python train.py --n_experts=64 --moe_layers=[0, 1, 2, 3, 4, 5, 6, 7, 8, 9, 10, 11, 12] --router_score="softmax" --normalize_top_k=true --shared_expert_gate=true --norm="rmsnorm" --norm_eps=1e-05 --lr=0.00103 --seq_len=256 --dataset="wikipedia_en"
Below are experts of layer 4 (counted from 0) of a mixture-of-experts language model. Rows are named router (the router's row for the expert), down (a neuron's output weights, with its number) and show model dimensions 0-127. Each number is 128 + 24 x the weight over its row's rms, rounded and kept within 0 to 255. Numbers have three digits each.
Before each expert's rows: "raises" lists some tokens whose logits its average output raises strongly, later layers aside. This comes from a sample of Wikipedia text that the model never trained on.

# expert 59
raises: "Scientific", " Spacewatch", "=", " JPL", "Personal"
router:117120155124162104105143127149091151140119176132127140131144080143115131105120154146113094145132139088139141112149093086163123120128119099099143120112187161142154172139111091134108100134115105138144133124096108134069115117116172135191090182132152115125127133136140114148134124112152095126155102152150125118150136109187113091122132119122116157136174136121126112199113123096132133126100
down0:148132145144125126110118111087146149100136119125149130123123112124153126132109143127122101106122149116148144122131112123114127154128142142165110121130149132131114130133136112139131111146124134115142143122149121131115110130117117111161142148125144135124140134125112124130153113145148126129139124137132139000113145132120152034113133127099124130152131148131114126129144129122148117124128
down1:135133104140159134090154109127127151123099116106151119154100107127100111174153146117140122110146109106130137141135149113186149124125091130127168117142152097141143118104141100132097148200110164112147126118144097112138146104112134154093145101099156136116135169155142108156087141129134141183150123154130189231143154110151145126118118165121147097174139142136102142133134108145102154117092
down2:145104149121128151128122133104127105107169151162150085117149125156102118171083130109126142100141135110123095099131141124128100112131092110128104133139130165115134110136182121121094139124146086103130111149119079091157105117180153100169132179118158156135159172172127091142139137180113115096128120121152114031138105150122167155085162112130140127165080066141145116148189139093101109097098
down3:121144105120141145133152083160118121097154102107153133174100130121125065123166138115119104136123095108116177115107102122107177126105097159141101113128094123121104118175117150137114129134138101154094118079148101118147152140165112083084136116126138132151120109126109104160104139102118123116124129116163094086122130174108112166101095149113134141077108082154134106131102119122113153126110
down4:088100129148141128128094106163109170183122088105117143126174127104108123106176113137155139179109150164121131107127135131124122130128120118088147134127096154151150145092122146151106127122095137116112141121106137145147092180151069176104154117102107100111129102094156148144173123138113121163105128140104129114138117151133096103113112170114130096097145119149092107127099126126169103146118

# expert 63
raises: ".", ";", "em", "ru", " |"
router:105151118113157121132168090149112140111123149143127117114112133121133145114133117147103123128082121116157103145123129132107131121099115108076146138140145110124162133158123129101117133143104132120101138113082128093131109120173102167107187138117119067146104083119150120110182111089130111124162149136173128110143101117135140095092083158116114129135137173134120123107157115144175121152163
down0:118184152116134092110140119164113113092102143092124138133117145145122137151171176157126134094119097150148141117084145164160151095129155124089158106145139166089158145150134121089099098154139164132115133108158104180130170123141134127167119161130107099152125170130112137133103161128123084153151140123157147152151121133124140101133062175131142119144120126155113113130103117127187116120121
down1:135126084119104135087136165108131109121109120125113146132090158128166116138138127128130142125135129114119104131094096132149133139130127102108125157122081117125167127124148113118125129105105129135125098097132149077079115165141090097105127099103146125155092112133124127100114134131150136131134137120131104167143131163177147015130106135151116103122127148123102128069124141152110170164100
down2:150122161152102147111145148124107082085140130104141104112104127098107138077154121159118109128171123125106144147111170081086150135135136173109113126125147141062132116150132170097116122174124127140192138144130130135109114131139145169148113112134177103142154144106135179150126117170093130121117089113142098150128120121112152151135129131155096094101124185138148128174128114150160128123134
down3:134122126123160193123122153127147116125154103124125130115148133114131132131123145102117125137117156148136115155106122125127111137096175161135110113107151146120119118090135161129152118136111132183161133133091144126146115125143169083131137050082154118149084135109085145130174146158112135097159135134144131099114128157065157219149121138108155127160151139153158134112122105113078109115111
down4:132152154144125123084119127112132124193125157096149152121119121155119123173110177140126138079128122169128121143101148141188088131142098145130158131118173130146126142175147109091139130116165134136141156150150077132131140080101154097137106165119103127120158139112111129095137137167138131131093121181070136086147104145133153144139101105116096143150123137113099083146144144139117115107091

# expert 33
raises: ".\"\n\n", "ared", "\".\n\n"
router:131088112107122076108166164175172134162133126109084142154115137172087101118131138169151142155101108147124116130104087137140058134122117090129098145141145118129153151127107134116118108107127106119141127121138164123121137162125152143096091141139134112118099147112115106120105087080130137136142140140115093126151110129121113099113132120122120115134117084145157114132152131166103164166113
down0:108152115126098109143136078132143096119159163112126114117180128118148182144157137130163086121140134153110116163114156133135124145147090112097159133131123091151101081143125142172153119128110114147125109108146156152112109141139112146143118129108101128091134099178081163082136143179126130117173105093136103104117127125121110099132109108136118114140091126137148135147082134111131154126138
down1:135127153113156116141101105166152164105142123158154148091147097139111084114109094115150099090137155140150145179161152148145148099108098141168123155127099157135179118125159137117131146158146128123094171144146157130105114064191129117129117110177127101154115103187149162127139123154087136132104103096133122164102110134141142150139096121124120143070121139112118098110155140117125137121109
down2:163126107132099141116108119093119156121148085101123106129115069129142160125153090077117177179163147103127152136119131129168115117100095171126145097122116155165135145160162124090120136118142156167117115141170137145107120144143140130161097188116108096136096124148110131110100135128124112139124135122132108110099118151140110117155100164120137096116128099122121138111157148108108069149182
down3:139109138127105146132164114093124093119123127121179147131099108130142172129149150109130108143154104121189084154094144142117137153102149134107123148144132121096090138122142130135105164130093145146128131155098132115125165116155174049169140101127148117143141122107115117089130148138100157174196126116125125109108129145096170193119125131128135124162101084143112093131101152106150123114123
down4:140134133129125133159078118119141146084136145150133119155113098103166117092090081163145149139124178087133133135154142183097149119132111118108115088105144140159156142127113072126112138143129137156159135128135152156132112086116117190109132103111109153082088125178171129131120113132181142125132118110166141132087140106128167169121136126094107110115118130154119125153136121138161100119131

# expert 24
raises: "ions", "ion", " constructed", " flood"
router:181134128157115108131152159161128088136171139080142101102101123131148075166142141121140132132151135141147115116132153120113117120197112137114209158127147100124136135161150154146150124137148123097125103118131151141117121144121078111162152109092123133120160125159158135096126119119084098122168107103149100082090150127112142166112148128122151147110189148096156129112048141132094141120121
down0:146111141093140138139115143134088154086110144115128104136160082166113127127113135130093141123135152120077109094097141112184095180097120131155135171109119111115146170123146097090128143110138071106137091120119132098112144084119141132166117154128106138161118174149110118093094169090112119113156147084125137114112138126151110117150121131134137156116135132136141137122137135129148141111157
down1:115131095104102127106152110144113086134144097116113123143143068160171098124139102126119113121084125129146132128188134113090120105140123080084116154147130104155156119107127149149169111123165134096112122141141098123123116100101135110166167134135138133125148144067099126136118100133148142122140113119119091099201120143101131090163143141181136115115106179122135102086135139132129169126115
down2:114111120082161139137136146123155142131151147122161107161167181137134115133140127119138168137146168153129116133135116152108134142095132104143161162178118138132154121151139143093095135139131151101170116111145112116136096205154128137130131152127187097127175144107189153142151177139129123129072113168108113120130123174122099143110161140150130126096103142127111131127123152112127086138117
down3:121124143130105116069140144156149136113119147136147073115126107139191145141171123092132124141123158100088104119124132143166103142083138107142119117082119109128159137181146084127144107126167141122110137165167150134114206107138142150105116168108094150134101139094126089157131147151149153138072080098122156108096143092130097119174122131133133131103179122133087069096102154126124181108085
down4:106102081153190159166108161143131141101177101175121157129130117144154139123166096113105129133128110129162091128137114129086129120106138152123135126150109090131087137088120139123125146134160121151125105115117123147084121163107126157096170100137156161158124134122132113141114109107149162097137137110100116143121126085120148147113154099143118153132108061102123137149127108093113144124123

# expert 50
raises: "es", "ated", "ary"
router:158120128116151091165090150099139139087107115117171102134106130153089163144117159124158148151137124124143103147132139137120116138098112147109188117120159115180150104144153145125139119131078129131155130091115090147146101145131107114128129143127109103114119060096113085168112156152125118120166150110138144136096127164110161139135148150117123167115125140102086121109112161144122130106131
down0:122147145122107167171097126142157113138135103136078098130134101164138131138098118201094138116132110134138127127100128100134141157138157131099108115110134153174143082127142103132110147138139149123130118160139112139135137157127094157090145111119057198144110137112122137122139135110141119184153118131141101083122134106104126130166164135114108131147160131156133106152106131105111174139101
down1:096103113105139132130105136135103144148207137102142125122131141140134133130088170163131162163144097115186185135137110137079117130130163092141121145106088123167115154144134125082063160112101125093101126123105126113126148157132118146129119150107152130122109158122104118143111138162102119108083083115098110099151099120122140062114151160135125133142094118107103131099111140142117097183116
down2:098125131157116077109119125159107142179137147120115135134145121148122134105105121141106131111121097141166123100142152104125116122168121143161096148081162132129089074171111134149156100136106114149113150145126124140081153145124132094104166186130102078120169136123101194090120134116074177148137147102093137116114151115129103124103108144145167104121112105119109106093177112104128156113132
down3:165142109129110154114127105088099143142130107114126104172178124144106112118154143089151138084136094130136117165144154097148122152172142135118092149090109133131102146113128119115138132125111134132105159098118150116095119111129122136109135155079128169129086133120135130164153133101135153141131140129153161145131125144122098185078116109111115148179066110099145141094114148122111129130101
down4:092117157103148126128178099065123160122128117186090146112163148130123126108148101129127128122125092134150131130157101085117093136145154100142120136132109121142156135063095110150153138145087136149076131112145137111154158144122161139099151134112119167103146119133090124128075139142126126136146115110118147122143149084148144142173134105096133084151115154119151104120101124127107107128112

# expert 14
raises: "am", "ile", "ft"
router:146123163134140142115141174130132114137098148126097158130132114128142121141104133166148144126142105124138134114119098149111122153103124134156130158144091097098128104155145138144143084134103110084073150090111131119138113151133124172152152144121173124122110108151088154112139145115139119130113139127149102151134111109124105122122119125109155111147117117118182145117107086187120112140102
down0:117138138107155072106123118125206103086117110128148123141102070112096124121091138140122135122120127100164122113182120096133105094128148112086108147105105105101114121129120153111162124123142108120087124141133150129116123121157120081155126144130099158103112108119097116115167136107144113107082145108170092086105149121223126171131150173115129125063138105143170134086113090090112170141141
down1:078090119156120144092145114134117136148083133112131127126106146099133101136117113146121126157104128134103148112137132121132131127112178139119115130108135126094124148135118134130162136168142080174157137101141162139101166091147158128141108154142137129165145128157082140116148143119109142176143104136148144143105139096107149067147110153137092126103086197150150135151127109134117149116121
down2:157125120141097138118140196117159129147123118155158108103159117113140140137149106107098132072118144151117124130146140143168163128103137134157107167075147086175138146126141164127134140112153119130082151125116123126143184115106133150151090139103139116137122132152120143132112112148094088178122125141114081081096146095163133112155104107138124137140125131142141109135132094080128162153156
down3:142129156119142115119133131112171148096093178194141155148099110127159130120115140151116121099105122075100098097165089127096157165125144100162117159103125132130121119098129173131142137155142131147140135123114167160111122133123121120122084081165114144076117120106105162122151153129165086134131156126099139109087124106146077129111118169107095137160079089179155144145125124141166117142122
down4:135166158143121126164147160156091122139115166141124137139147163116093121141109099101116147127076172124105126116109109104139168140105150056159110136104139110151131162124116102136133161106143134084144082117127144092126127082112122137143129156137134147141109168075129116131150129129079147110165085155109136140124139121136108080137105174134156125079127187155119113136136169095196172112138

# expert 34
raises: "|", "-", "ff", "age"
router:170129120108163108118070144130156157093126134137110131107146112142127126147140100152121172139151091103132120100144094116106120140136112159098105138139155127107131129140131142153078115112156132135110120114126142117120122098132108119191095168155138128118117132134101112152132137119087136118132153104148107129113100108141159185086159173060124114100153122139211116106067119148060146134132
down0:162123148122163106125112162148161148136113129115129149141111110097127135125118149149117126125112172130169131155187133122151182142161096100141113117143101142130112107133095122153121144160180123116106110103131166158107132100133166138129152111111112098133128127130176123067103130181159134114141070167113121209107143128071147077149145125157105106153131175114126144118156156098149091139170
down1:108148148157094141156102145135132148179121144118114117133146132104158180153151150140156118127122144090125129137101156136090158123146141137126124101077107133118170116141173128110136109109105102130127170161144107143118109150098144126157138138128116077120126130149116149126167138161152124130118134109148112106177103126179102146113179124101111096111158109095159081143102119080111152139185
down2:104169147133117165111127161157117133120130144125131154165126169126137138119182085104144164098051099139138120127159125104118144161144133127088115104169113086134144112062102117116094101155110121143113117120087113143126087182106161124137102118107150118168122077132093113124089151117141159107118129166152098093084125148079122156089117123183103110134127123132105149093138157116107115144128
down3:166116115136123117121089112137153102154113145151117163144142126139121120097100109128070110151117125145115099079135107098182113190167116139101133134097121099117161129151126131141157091162139164093133124126105111105120167156095121155161077127127111095125163141090181136149124132125166134113125107094122142126135135131094084139110132147171129174099133100153100118099142089083149079132147
down4:099136081122140094139136140142124136112092114148122087129145114116152164098106097129143099117152135129146147157160082087123119133125147147148129130113129108180165110076134115108157145179092132086195167113171114146114182158127109137102104140125136147094163155145101147090146166125132102165122144088094115091121140091167134102117157138136085165163122080127128135161130145123085115123128

# expert 55
raises: ";", ".", " issue", ".\n", ".\n\n"
router:141141121119114119143087128100125150141125121121142113148108153120097109116129114161122148123134143113095141141116112107134132127145103137087115122095135139112137130126132145141077111114140125144112151108122118080118138108102151135102109118123091135177142095158155079117142093136132115096109081110107117112142135124139089151120155096168114106112130123119139136150167167136087121129163
down0:161144139135125132106137118172148140148127105144130108142145118151146139118132112133120152146108126162131133117121161126118180162118109139155145146164142146132128177124136088145119132162125153125166111111125134115158089175155125131099132123141175088120099148124141129128155146141154106130144088148111120089099153131104162116165100125123118097124130155117123119169149111133130112126126
down1:134097156112134123126151163098114153141134137127115122121116124166132115129085146111116166132161101130155118120160131135113086097112150148124104141119095157091104168146137090093114115126123152111124154138148111116097124142135121162090128146138133127199131150142151115165166122102152088172091153103164134159121175075119129115167102089113130140126125110100152150130115141100161114102153
down2:126127140167115105159129085089110123122130139151130150106131122161150163180132125144115129142090147179099127129123117124134092159091110138119156117073130150126088156166188144143135108081086158147102174138134139130109147116109113111123141126156130151112102102152113120111105109180165083111153089156104157146149153112139150131116117106095132100140117104130116128117133099122071113124165
down3:152125160090112105122132112118116078109090118069124190123140139114069133117154197120124112171121165100135128133162115112187104144119135109134130122122087114118115157094140156164136108132131133089076099104124136162169144140103122100068158133134146102149135163141123156124135136096129144130101136149131119086141119162108135109140114144141141108130155119123157131133136139119062102137106
down4:105105141093136143125139135128104140126112123111120098105097140155089135173089155126154111110153150149138113131145086139160130148115140107087126164126100144134107133120146174129112103079089124147151129117127137163079090165128124108087095134145135116146130135129100142114103150107120160143078113124146126093103100113119121127105126119125129057107150127169126124140135100086136122135162

# expert 13
raises: "itt", "el", "olis"
router:109130106128126132162148160097125153150146079147176126164087122125130123136159107146154139133130129130106109072124116123143151132163124167151137089092169144111165147140103102143132136146140117142145144146129140134142135119116101150142140112132082126120086159145083167095095146072107130097104167158131095093135155133107162166142098146171138126162151136100121143105155097090138112120149
down0:132127083123133147128135155149111158125137113115141139173106144161095102149122135121139118151116159131150114126135171135092058075127092109101139123149142117094135130144145125135148105091110121129090152100156149107162107136099106120121131139119108166130170105137106123128175119147133144130117100118144156156133077115121103104081105106122156130111088131126110120140151124136111142126141
down1:126121154150136112124181109112160097106079140144178091112108112112117129132156126126163099123148131112157112141154105140162143149125112115158120111120148105151137136131116128145129166103138143155140118132125143116138141115186120082124121127116153130126113105115113174134156118148132152129139135118146104100140113147127118158147140091121105125127152138112118157149130120151130100167134
down2:096119174149136128106145058110104091140171130121140125083109130144138126169139099145119108090125158129140118142115102146132120151110132129135129090136103132155131111106123084220158132094108104128152117118118143224127144196113133131131131162130124115118101145133117141128142170098108168125141155112150142156104138147148124133111115130113148130121132120106116127100115105125116143167142
down3:085107117166152165176110142156087110128103113155131128110097122143130124137142129145121133116135092115118112136139111077135105141179139162122143112147110139121173116163105105168113156127155157137109122144100155120182150111140134089142137119120148109129150091099140115134091112094103098124132126102152130127177125124085096156106199112119123103121168143149091076114168091150172129124036
down4:167153108113143139117125139098131118114108066144179111119116125160176119098136125095148109165112096099132089119125128131129150113135131141162139131151200148108123126097080092104113067137148135137156098108142125144134151168129099085126130101126119092171124106105146113126110150156132097101114108118122136180130116198146143148109108137158137128120148109087104164149131121171112117121098

# expert 19
raises: "T", "W", "ed"
router:109161134163093156152190114136123120116103148181119131123123116120125133060195139130099091127069137113108131121137140107136119136111145125126144143127146071116138162125123117134116140135113122139131132169132148116136141127116123166103136126114114130110097121169121172107106169122145123152129104151155134079154135128125167144184113146125119137155096147079067147161127144138120089090111
down0:087129152173131109097155117137100116109109149149100107094183121123120117130127095085125109106106149122114178102113116155103140123114157095139147138146126134137096081124163129109147165094107136163106125116109113164116126138132123146131112115146111100114103126151169147107175147131159096143126130113160138243150121125128150091121191132095125098146168116078168150151104109114126118110126
down1:097155122133101156118148147162144167137132090149123161139126144121170122116136181127157156146128160126104123103130131097125104132130116127160116106119131146118165130147110086143122113164095117144155120108092161140127141159144154112091106159095157138135151149127124172127110104065074157146098163102138123015121123111135125162132082139118115143106162181128162150122086086124127124153152
down2:125171108148105153137116138125112140133122133140141126092126098135155172120133114176114142089092129123136136112131147080163090126118103157087141131167154126122150133134096125151102123139105140121178099157090107139113091155084132136161111166134142100118135131133125113147094128144162087121106146130156126092162120126153120147168110077143123108117100123159121148181151120083139151113134
down3:122125119084114089162140182102120158119160127177155104116081133088120154133126099121143121165109127140131118107095146133142130110139122166113148129124120127167111162158107186122128113148159125110153098144134126111117135119143135128155135126161132087167134124144086143154141118131151136141129131123138098089124102139133138156142129128155084147140122118123112169119122167090103149134126
down4:125133147128139172123195106135087116118106148122122118127145124108174105198162127107109076160069168163148122127122110132095126107132133117128136088083115077092093171071101142159121179101156108134110129105117103124091095102109109134138138082128162133153113146125117133146153168155149165141106138118124161150130151131125120103142128109082153109103122154133096091107108170115132145121146

# expert 22
raises: " against", " again", "ce"
router:181118144133169129127119121140172115137097116141124120140115076120063091162122101141142130111097117108134118124113102099101104123167128167101128124141188125136128110154101146162082176105161145124100123084124096142127145148119118125119168132173154123118153112145110126126140111101146103167064091127118128131135123125144114144100138119124103132098151142127210104122072094121101117154126
down0:125124180138130170124066155136094093121106134154057097159192141120136158154125145111149105115126149172127083088117135125093128106093120165170125111150127159130145165129144111093162115128176151125143139103117119139111123153130116106124150137153121155131073143140134129082124122107116141155113147112109108138150107117151132137126165093143129126128144108161139136123177162126076153141145
down1:129116141098119125142099140147092136150135123081143144156153155130143139142124115136111127117176143127042125120146129114152128114144183151110134092128128128149163093067150127104105113118122120120142139126155146103129163166132121097131164157149134135138124123133151092075151120135125105085125122154079128118135121182139174140087167147154101117094133152200159082093123121116143076170132
down2:154149146126105121168126072098119136149104121106097158149137154123153127072137150115092099151150133134145109136162112127107134144074144149129106164127108064115110147165136153101144113123112127056173134117141123135127115142144091150083106144119127134154132150166137093106107103177111160159178131151098152109088097114136137159136135113112109114128098130122107140098138133130116149165119
down3:148150133159124073173128154152115139101194130115124139119169154131085166167144089165168127143122117090122135100126111138109120106121117127142159089125109134098097110107093117127099160119092116130156173134115148160110090158116159142110178116112132145179126131113115104173177099128089123135150136149149148091126164154078141106135118104132114151112106114133109105134153120188143111123044
down4:117137114126110147125159108111126148115102143141102145128116149113149145122151140138111091151121102158147153078103128144138138177155110133111134159111104132094144119139138132106125126151190188169135130099112106109153086149110105168121129138144101131104125178122128120098098104096122128104155157143119156103143133167099133094168145092143146138101158128122135162168133105134164134157122

# expert 18
raises: "i", "ab", "y", " date"
router:118131139145149065083145113153156166137100150119121171095114106138106109084132119153180124120112124127133111100050120140134136142127125124113114091141133103135161107098147114126135135109115122153190175119118143141078146091135134107115170155124134070136106145156098152126135152123129122163144124116123097113160128133146142088132130127166125155136141146144111135133149133104156133127158
down0:140132088136085105109129121125111107134120103098061136126147135108117124133129134146164117134108081127098144130108135129113157157071142147113112160155103122162127076105156133116141136115106110148146144114078159083122127121130105129163137090101153105126153110178107101103143099125143120095131125122183114084097146166125126061104111162153096119134179155087124111129138162158135091149138
down1:091157167107113114186110175120136124091109119182134109113121124117132088149104163098156092132184107137136102120134148087129140118142142125081122143131128157140096101113136124144131163095085132162137121144139090080152128139147124148108086110166140125112118136128163100105094158117145142182093129183121126169121109128125167156175113151167109118105159115093129144096146140145145123148178
down2:147154117115119115081144135080105143084177104123133123131118123136122180092155112125160141107158130119112136107102198097140123145134127190131130165106146121157158108133125106123092110149126134121154157094098113150111140134120104142130105145089144139120153120165175121135152078122088131125098185156135142091067207101113120151134097147161136103164074158138146131160123141104114138119110
down3:153137131131162184106126093126158141114129141142151145138137112128092127113117175124085137095129123125093075154119114131125142136118144145105096123146138135096146121137141140125138110134163122169179140131140157095127146129143114170127144147117116137107167125105143139101123141126136128149127155119150168047153120108136108172143175115118106135139129142139184108167135109131141139111093
down4:106057141112146084149096123153142121173113121127148095138085090118142099099094152092115123124118164120112117152088150160142128150125116114101152173132119126117113148122095135108124137112133135123161137174188130134122137103130119146086166129164109119111124098126116157163108109167127150139156113091121135125101125119138113150149143143165116122117159124155143122177140123086139144125129

# expert 3
raises: " (", ";", ","
router:087128112164097120128142112090153180163105135149135125134137105149110061125124148125115086145079118135148102101145105143109131125143147108146119112146136120194130136145104194154156131106102110140109163102127120143105130110129123138090126129128145113142164136155160082129132148126101156126099126073151125141174171151165115152168133138145149167149103145128158132121134113117071125162107
down0:106140121152150095151122150134128084107123130149139107120100128129132117149134115146201111151110135123149118102110112117174112133126140120126111114129171119130128139135111103171100111150135102143135112122101078156113167126139139103179126172170119087109124146107139163129113147089190087137110130162122103107165152121127123103126110144143154122102134107083093126110154107151123136136152
down1:139126132110112114123117152127107125114142162137079136110131103085122085104121139091126093141132143124151131131163145104125148141110141134108163184143120147160135161088121102148108111121101132152101144138135189137126117096156098117123103101068132141108137090124101128168135116155161103133188117107131065141146130118116144166132125096116102121089110112121138132119110107124098134138135
down2:129150114128135185112141107091127079140110128186066106139129173092132137124100111137125104149145124154163179121110104152134130077158126116141142131111142095139144101117108113094119118113091123102135142112145139112160138109139140120170100101144140160080123148113175118120106117126131122122141103065151160166132102132147185109144122178134117136137114128157175134121117122135155103084103
down3:096120138091121089113098166162149148128103152105129128123150133154164126103138119133097128167132136109145135130153106100136144169099102113092111141122153125174127119117142124165115101101089115150131112128127044107121093131133163115101120134135105143116136122141133118115106132133162107137145100129086142114124121144145142064126097104132124098105107167051105126102115123113154098114144
down4:146099142108098106137154165130124098141121141140139178135138126097121117163129153127122142128084154126109127126114128146156135162108133131114099137133113122148131109135122080120134154137137144119139134130083128146144123121114117115121067145130127101113157152167109145161082093119060153152117146103102126040094129120113131211088156147120104144114114123119106108148103124139067118094109

# expert 9
raises: "ories", "wick", "ens", "agar", "ch", "ches"
router:108090134129117145136116154149106118142146142130164147089111147169112132118101150157169109131144071097105115135137077114176146134130123141101150087096138090102105170123150080126164065097105140090153144100126123132129136146114108182129096093107130100122127145102162153097080135112113085089149117140169077101131123177129111165155089102141134103098132154128110169117156117167089138120119
down0:150125129100138129097122095159127117136134155139141120125122180130095129152133140173163088104122149091091160127161132130125150150138146146124101163142170094084121111117121103112155147160104152111112113127143182161139093093136137138063137146111153117143108108152092096104115088088135105120112125134171114108161150115078138095155096095122132101117152140147140087164148164167097159139144
down1:139127122150194125146124154159112142153144144137112107155116122166108122115131118073138128161150126119133093117114128136157154095102127109126149118095157120131133125122136104135155090104118143120135182118132150108114153133114098139121124181087156125125116122140153116132142134148145160136047138138148099125123166127139161088112089120145158173116103118158145149160146144153158122146146
down2:129099107133125116125122125098135145067149152094104146156170138141185134123125156111127095121126136157112136133127160117095098124129138080116132131118092125138103097084119115119155143112093147119105170139131143157120144113138125112114141175092131145108119096128162172136134117175114170110151142106104123123180124115153100095143167145161141112075135138089123139153132119101105151117110
down3:141134101158084110145136142130129130112130116130143152108116123116139112087140114128130163123123101106112107107112092131144142132110123174113117135108100132151131071142114118112138134159115138136126109105150086134125116139142101122140149176111068117126108158124080160135128124133124169106162115108104147223097128132133088209122133094111157136054166148164120131138143089132118139088115
down4:092135152100104132085126096162132132118103113139165132124094158118076145156146102137091136090131163128157167112155126121159141114115141111109107139135129152141115143119136136183101157147098102096127124120142087099153090173152102102137127121071119095125084176131118118118125135117127070171132153144167122127120145119125118132121157114104103111130101167103094145124139175135156116172156

# expert 23
raises: "raf", "ox", "yl", "ros"
router:145158105125115141119123082086173165125149136123112114125129108131093096162151153144168104120162105107094139108102088138131123148092103108143120121126093143146158130157107169143130145106139111076115133093109141144122126141145095120139171142160132113150119112171177142102145158114116162133080106116135081122145151110162098080115119162124137088136121157171168145144145146136149159143152
down0:178144101130100138153148132134130106140129097157121107137124081147102122075124090148135128097110121085146151150134140110142143132117082130107136135141156147099172122115113110122127174140142127146139124110129114093127165125122100115125114192156124192113119121177114121137150130152165128150147193156143112137112118172132094124129144170156133136148133140169127124127141120102149147118095
down1:126139123124118147135149118105163137067121171109134133145111096119125129113102176120106144146103157164084078148158136099131069105115144112165100107117147143115118123144121106106118125127096139137124115114108161148094169121120120129093103139122102141112094106159146133131096127147125073128124123158144118102128082133109140122157114151107145154141111128112167130170071144133145145142111
down2:101076083065127138155154121091107136152127169133098165110096113102115130090141127165125138138153143131103156091136149074153119124149088131121122106136145065167147135094121109127123141107092159125145127147094161139130098091093064114120154120128168094139139133104143139145103156114102145135143136117126113126128105147107117062126178076120134131106128108102122131116120129181142115158126
down3:147136175099138161122132100114087136091082102159165129147107106127154100116112142072107142114099136129187116135128121136178118141140131114150113180106118096140070145156098111154082126140154150149124138124134137127110121135165143119100092100108107163058113137148151137151144152125152099120115117126115098128100113116141112141119110160131086134161130129118118127127107135117126147133140
down4:089129150142128156158121159111101118146131146141136163108149121137106141110136148141087112143125131141127160110093145123126202071135130119164127112135110157164108133119198111155111121124131158173107068111174118145167121107134144106148134093163134105137130167112171138183155141132145124127176122167122125114130101139148111185116133087095101127108104168125117103128136147125080120123123

# expert 26
raises: "ig", "iv", "ash", "ug", "ims", "ass"
router:119129119096123129150188079169162147121138146129116156096188128171097132132132137124135070127132139124115114130103122113110143130118112123136110122083082115131150096121149108102119169143142125084103136107142146144142119144190158072140140115074143143097142133143103144177143153060100121158099069131169159144167133098146078093125124132128146111120153131135142095136097095133099152150115
down0:140065124100091115141156104161113133113162140103106117100153103122122162150108122138111123139114090165091131151116095146163103104124136113140130091158110156083147105166103158154125129096111138165113162151162149085099137115110146168148107142120165113159085139141144122121130135124149106115108117104151095141126138088098106154103157116174138167144093148115150125133106155098123202166152
down1:127118111112121138143128124133115150080120113134105160140127171127136130130124091108117155124131116077071147141133096142141161122132136135147098103149114155131123157130127173159111134128109174125112125122097112140138114126148119138154137132133159130139133110112129144086152123137107140076149092135144126138162173151162111103146082142137128104109148158178159116109124112113132116152136
down2:138134118180099114143126093131125162136172139151165135145134106080138130176077130135148125171115167096139156166125125142134133115134151107110144111126161147118157109144156080137129135137145123151148118138106118114132107168103147139136119118147138117146119134128132109130122176132095086103172124152155117084111169182105163217137126150131127154130121134164171101148160106098138123123123
down3:126136125150093100104121149102103113128125137148087102113143113122132125158118100121125105123111141115155100139146143141131126135140095182139176078131096124142127112128173136158150167124142139121116122094168142112149113111143135118136148165189165105130147154152125117165112120134126143147156080104130142141105159108125142158094106139132066137107172160113139148116117116102107094134159
down4:136129092097104125099128165187133127137146151129139106118156125109141128113166117132124144123115115122141107189141124141135095127133182154100091100132143162074151119130174100120157137181090134178121115164130134080134130139098106142132126127092124041129111134131137130175093151092109126121094111090091130065106134121129169186118133105149145162137142156160106146138110154127140148117090

# expert 16
raises: " of", "'", ",", " from", " for", "."
router:125133162147127100115118156074173137168116150149125143113151129145122162093106147204126135092154097126141122103140139111137132149122148133129115140099119139139152127132156122112136107077127132177105179154114131108096118114170091158163149133128139145077111138122177099160134133148079152141107124145084151118155122152134109144142151085116106090115140154105111094121104099157135117148155
down0:121129138128156151074130132162118135098149117156149124104106129152127109139085118089117106110145131169111103120123181151113095156115126154154124110104105092140205161140101145118119109106130151110136138129114086102156156116146160113131096140123091134128151155141145133132126149156150115087101131185114175195159136122174174111074115128084093095131169130147142128102134158196170119124099
down1:103098117134133117128116133126132107124125102124106118125175157141138089161071127125124113086107137152117146129153127108142139112128156140144118129148150100118154150129110150114144143147129126159087126155097110149137159183145121123142111146138107111162146143130115121169114137138115139113074109140101158130166115128126106137115117098134101128183135075110153089107129128104125128135147
down2:133163120126175126120150121123144113099099107099122128130119156114137162154117120117166124098091145090124139160121133137164118158120103057134139121142130129127135121133115113135105118132151136127135078099120130157153102133138095145097123116130133136151156133121073144133115125112123125153155134180091157225130191138112108090133121094123132111131164152141130118105117155176139130186161
down3:140133156158101093075147098113154126165149158124136118095127157178095158138119133173157158117122106116118138168119164105078103119151138198144121138124169092119111073130137085121136118135092114123156112103113118101129153103121089164140167149125164112126127162121147146148114144143137103078143139136124185084140174093085121141118162137109121102125119136157153121098164142157152106153165
down4:079110133115119129119144148111120144134094145145113164148144163115124152083105140129095125139110148106135131110114110140097126100108115117120147122161111128121152144139183178118121116135137111109118120186105171110140110126145140138087200123177115161123095145139137121146142084119061171120157153137142094099134108159118146137140109155128118123127127126152144117141149147117089134131122